Below are experts of layer 9 (counted from 0) of a mixture-of-experts language model. Rows are named gate (a neuron's input weights, with its number), up (a neuron's input weights, with its number), down (a neuron's output weights, with its number) and show model dimensions 128-191. Each number is 200 + 40 x the weight over its row's rms, rounded and kept within 0 to 999.
Before each expert's rows: "raises" lists some tokens whose logits its average output raises strongly, later layers aside; "mostly gets" lists some tokens that are sent to it at least half of the time. This comes from a sample of Wikipedia text that the model never trained on.

# expert 22
raises: " by", ",", "/", " and", ".", " in"
mostly gets: " due", " band", " parents", " Congress", " country", " Commission"
gate0,162,194,125,149,221,240,262,155,209,196,185,200,158,250,234,173,144,257,207,188,192,212,197,219,195,201,289,186,213,47,150,166,183,221,209,205,249,222,187,186,213,244,176,176,148,198,201,219,155,197,222,176,139,202,146,168,199,189,219,253,163,194,184,246
up0,149,258,153,231,179,170,219,166,153,213,210,178,275,142,196,205,215,156,286,207,213,228,172,268,221,109,183,255,287,209,134,150,179,197,232,167,140,200,228,267,213,189,202,193,237,229,176,214,164,209,194,131,165,172,258,266,198,190,230,163,203,163,180,163
down0,245,122,219,191,156,214,240,215,212,213,157,286,235,267,191,214,186,211,199,137,213,282,203,155,122,228,241,154,227,115,253,248,208,206,219,266,214,201,205,140,186,256,255,136,176,187,214,186,150,208,216,173,234,212,222,133,185,223,232,195,228,181,251,260

# expert 6
raises: "\n", " The", " In"
mostly gets: "\".", " ==", ".\"", " ===", " Animalia", ")."
gate1,172,225,194,167,146,217,225,171,191,222,185,220,193,230,241,242,169,199,185,174,175,207,201,241,251,158,211,177,147,248,182,276,237,237,173,226,212,256,158,235,216,209,221,213,212,201,264,222,198,169,158,192,162,210,178,271,200,161,174,195,222,221,164,210
up1,137,197,164,200,199,194,243,206,128,159,114,211,190,235,122,195,254,250,188,206,222,173,156,189,151,145,241,191,157,125,242,202,152,195,207,166,201,153,195,287,213,213,143,240,154,234,124,195,154,215,183,221,230,202,204,261,252,153,221,229,208,144,266,162
down1,155,175,229,163,202,260,225,119,161,196,230,197,227,244,73,193,198,219,162,211,216,185,172,248,200,256,226,193,133,235,224,270,208,195,196,140,231,204,195,153,186,104,170,231,242,246,245,213,255,215,212,212,213,220,174,216,265,142,251,252,246,169,188,184

# expert 30
raises: "-", "ets", "ing", "."
mostly gets: " K", " H", " G", "″", " J", " W"
gate0,225,179,205,139,180,188,281,207,157,222,142,217,146,89,134,190,233,280,293,214,196,183,185,232,225,214,206,164,212,205,238,182,141,172,210,239,182,194,268,204,174,174,140,196,180,242,219,185,188,204,143,218,237,180,230,147,201,236,204,216,264,185,288,285
up0,271,146,129,177,208,246,210,116,186,287,204,159,242,110,186,209,219,133,252,183,190,207,201,175,198,230,149,255,199,176,233,179,205,176,216,207,219,205,215,212,148,239,185,153,215,237,246,185,198,176,169,195,299,202,270,169,165,220,198,195,270,173,208,209
down0,160,221,204,254,158,171,182,142,249,232,226,254,177,184,249,220,207,205,202,146,220,265,134,225,195,204,219,142,197,158,144,223,270,204,143,143,246,236,139,211,198,190,194,234,143,235,275,128,220,267,257,144,160,209,224,179,220,144,165,175,174,202,196,155

# expert 11
raises: ")", " ", " and"
mostly gets: "|", "born", " ft", ".\"", " December", " cm"
gate5,156,180,194,168,235,246,219,179,211,214,185,147,220,94,199,186,214,174,183,235,187,164,270,162,143,183,276,182,252,244,194,194,207,256,246,259,224,170,178,279,175,168,165,141,235,177,167,201,153,245,132,222,192,175,114,165,205,199,95,152,229,245,266,192
up5,212,206,247,253,264,287,160,187,138,125,201,203,158,172,170,152,203,237,152,238,139,175,204,233,174,220,272,227,270,205,183,208,156,225,236,290,250,232,197,250,229,133,136,189,151,110,123,193,192,224,232,217,229,235,240,235,162,261,153,155,252,154,203,221
down5,212,234,248,227,209,224,179,259,239,176,304,178,250,186,311,196,264,216,235,240,158,203,177,219,175,195,144,249,194,231,175,245,216,200,211,200,179,203,267,250,198,218,190,203,130,237,191,227,194,140,231,176,159,225,217,265,236,129,253,155,180,243,231,189

# expert 5
raises: "imate", "itive", "atus"
mostly gets: " Kh", "mathbf", " Valley", "ham", "ford", " Bradford"
gate0,126,192,145,174,193,248,200,90,252,219,172,270,229,129,140,185,203,153,247,258,152,180,161,189,194,277,155,223,172,260,243,126,231,167,349,176,198,163,149,146,193,218,227,200,161,177,190,216,171,258,219,252,233,232,216,215,183,196,200,179,213,143,187,252
up0,247,191,265,225,158,237,236,187,194,236,299,223,240,185,199,241,215,152,253,239,200,215,197,247,140,119,212,176,244,233,176,195,239,181,247,174,203,213,195,237,231,121,122,210,238,250,243,192,192,297,179,215,262,183,199,216,221,179,197,180,173,268,169,98
down0,177,145,189,231,262,140,194,218,112,154,286,214,232,252,195,225,262,232,294,236,222,188,198,128,150,214,164,214,252,285,221,220,229,214,210,149,180,196,145,224,218,222,197,220,182,255,290,146,176,233,207,138,284,196,202,188,217,254,256,238,261,184,196,170

# expert 60
raises: ":", "ional", "):", " vs"
mostly gets: " Coordinates", " Genus", " Website", " Label", " 0", "23"
gate1,152,147,223,230,262,116,229,219,157,214,183,148,186,168,228,291,205,201,185,140,203,223,183,165,199,177,179,135,205,191,224,181,247,208,254,203,166,191,201,254,232,286,154,266,145,209,287,285,231,171,208,188,228,250,213,252,203,250,208,292,221,146,196,227
up1,141,206,198,207,256,206,200,256,115,202,245,189,208,171,242,253,240,143,221,188,191,179,136,180,231,240,228,139,209,162,202,180,178,150,208,196,191,172,217,227,260,206,198,271,172,142,244,240,252,254,184,245,198,188,224,283,128,177,191,235,255,175,180,205
down1,225,236,246,272,152,163,271,190,173,272,211,170,190,221,225,273,252,213,242,190,157,239,212,131,185,149,209,229,262,174,133,197,246,250,230,254,162,191,181,208,246,188,208,165,238,198,239,155,241,185,198,207,184,254,184,251,198,227,201,171,149,251,162,213

# expert 29
raises: ",", " and", ".", " in", "\n", " ("
mostly gets: " band", " parents", " Congress", " country", " Commission", " program"
gate0,196,178,159,155,200,150,247,175,216,192,161,233,201,173,212,117,160,196,135,224,216,151,198,188,240,247,167,191,220,236,211,183,210,175,195,163,209,189,175,176,211,165,179,185,178,160,270,162,199,170,190,209,177,232,129,215,170,234,184,153,230,245,212,207
up0,216,285,213,213,222,144,191,213,299,231,255,236,231,202,219,213,192,231,243,309,177,181,200,196,161,180,194,201,165,215,169,220,258,176,207,231,171,150,191,177,212,231,231,187,112,187,238,136,126,193,184,219,188,172,166,234,234,281,188,165,201,141,254,208
down0,245,230,226,204,243,125,150,282,156,199,212,206,126,171,255,200,233,209,211,311,290,288,199,178,220,145,215,292,163,202,170,236,215,227,206,156,199,191,88,169,157,229,236,216,258,216,220,238,179,208,176,194,141,218,150,84,202,184,239,213,206,203,178,229

# expert 25
raises: "ott", "ord", "air"
mostly gets: "°", " K", " H", " G", " J", " W"
gate0,170,114,158,241,213,186,198,137,135,255,221,229,165,128,121,212,199,297,208,149,254,279,211,124,160,264,168,221,182,201,155,190,258,206,178,272,140,250,266,113,213,219,157,179,184,152,229,193,225,246,196,226,235,180,198,195,185,218,180,178,203,173,214,265
up0,196,196,226,194,152,208,171,187,258,154,222,239,172,224,248,211,226,170,142,211,215,158,138,224,199,132,254,181,206,175,217,127,225,138,242,139,280,149,192,201,228,176,242,226,189,219,169,57,210,158,255,161,199,240,198,234,244,190,269,211,150,195,104,173
down0,166,179,186,199,270,152,254,219,238,189,219,194,184,197,184,137,203,234,211,229,177,192,201,181,168,212,238,248,207,188,252,216,197,217,147,242,178,188,211,238,154,155,244,237,177,251,187,152,208,178,214,175,215,167,305,142,203,208,251,167,242,188,101,166

# expert 1
raises: " |", "ality", ";", " –", "ally", " ="
mostly gets: "born", " ==", " ft", " ===", "mathbf", " Animalia"
gate1,172,157,146,197,249,245,100,203,159,244,247,200,143,136,170,249,189,135,194,272,204,142,243,220,224,178,216,170,136,224,251,182,222,204,270,262,244,187,201,243,193,230,128,233,216,240,224,246,235,282,177,209,183,199,179,213,203,186,276,208,196,194,210,243
up1,242,185,186,207,242,226,212,222,204,265,280,195,148,202,210,180,175,191,215,201,143,251,207,245,221,232,189,141,230,154,142,156,176,186,117,222,258,194,217,224,203,178,244,199,253,226,156,193,223,131,237,179,237,270,217,227,222,198,236,194,243,237,249,228
down1,197,218,180,217,110,119,213,268,177,155,177,222,130,193,166,220,197,196,250,250,264,220,230,250,173,203,214,215,194,194,136,262,274,193,252,213,171,160,245,227,155,221,246,163,194,145,225,284,167,201,255,169,141,207,215,144,266,195,179,198,193,218,194,230

# expert 50
raises: " (", " |", ":", " and"
mostly gets: " 3", " Coordinates", " Genus", " Website", " Label", " 0"
gate0,154,276,201,187,145,138,226,215,232,236,249,201,162,119,174,249,265,170,212,188,278,168,239,179,210,158,221,178,188,200,193,155,225,175,196,213,183,156,153,186,169,122,158,195,252,214,198,189,144,131,163,69,254,180,213,198,169,208,110,215,283,223,208,251
up0,158,323,207,143,131,195,164,202,199,266,223,170,169,95,169,264,210,182,205,285,245,189,196,241,180,153,233,147,239,114,205,234,204,244,210,194,175,170,185,205,156,171,189,256,184,174,200,215,184,143,178,144,230,235,199,219,180,204,160,236,213,177,255,232
down0,248,266,258,225,230,217,170,235,233,142,285,292,148,156,208,232,226,120,191,165,247,135,254,220,219,208,144,237,246,194,235,133,202,202,185,231,240,254,198,155,288,108,198,101,234,204,246,201,160,160,179,201,171,168,112,236,181,183,221,192,192,217,184,175

# expert 27
raises: "us", "ud", "vent"
mostly gets: " K", " H", " G", " J", " W", " D"
gate0,230,200,168,180,250,275,199,222,157,209,138,176,256,142,120,200,210,247,206,174,215,227,244,199,187,276,211,178,218,217,268,187,133,241,121,197,232,231,196,197,253,201,183,215,159,130,243,258,173,167,205,220,223,193,190,169,197,169,179,161,198,159,177,230
up0,200,163,152,218,294,283,182,216,176,225,155,175,194,115,185,206,157,218,186,171,216,244,204,265,96,208,236,189,256,188,193,169,159,228,127,225,252,299,226,224,176,166,216,143,158,182,201,269,189,193,217,256,236,223,164,195,179,208,166,159,182,145,159,222
down0,244,202,303,247,172,210,200,207,156,235,152,145,218,176,243,225,174,219,220,191,110,225,217,243,157,223,217,136,258,177,173,212,201,244,109,192,210,174,185,188,224,184,219,228,180,192,269,150,172,178,201,199,226,236,228,159,229,215,267,161,269,193,180,199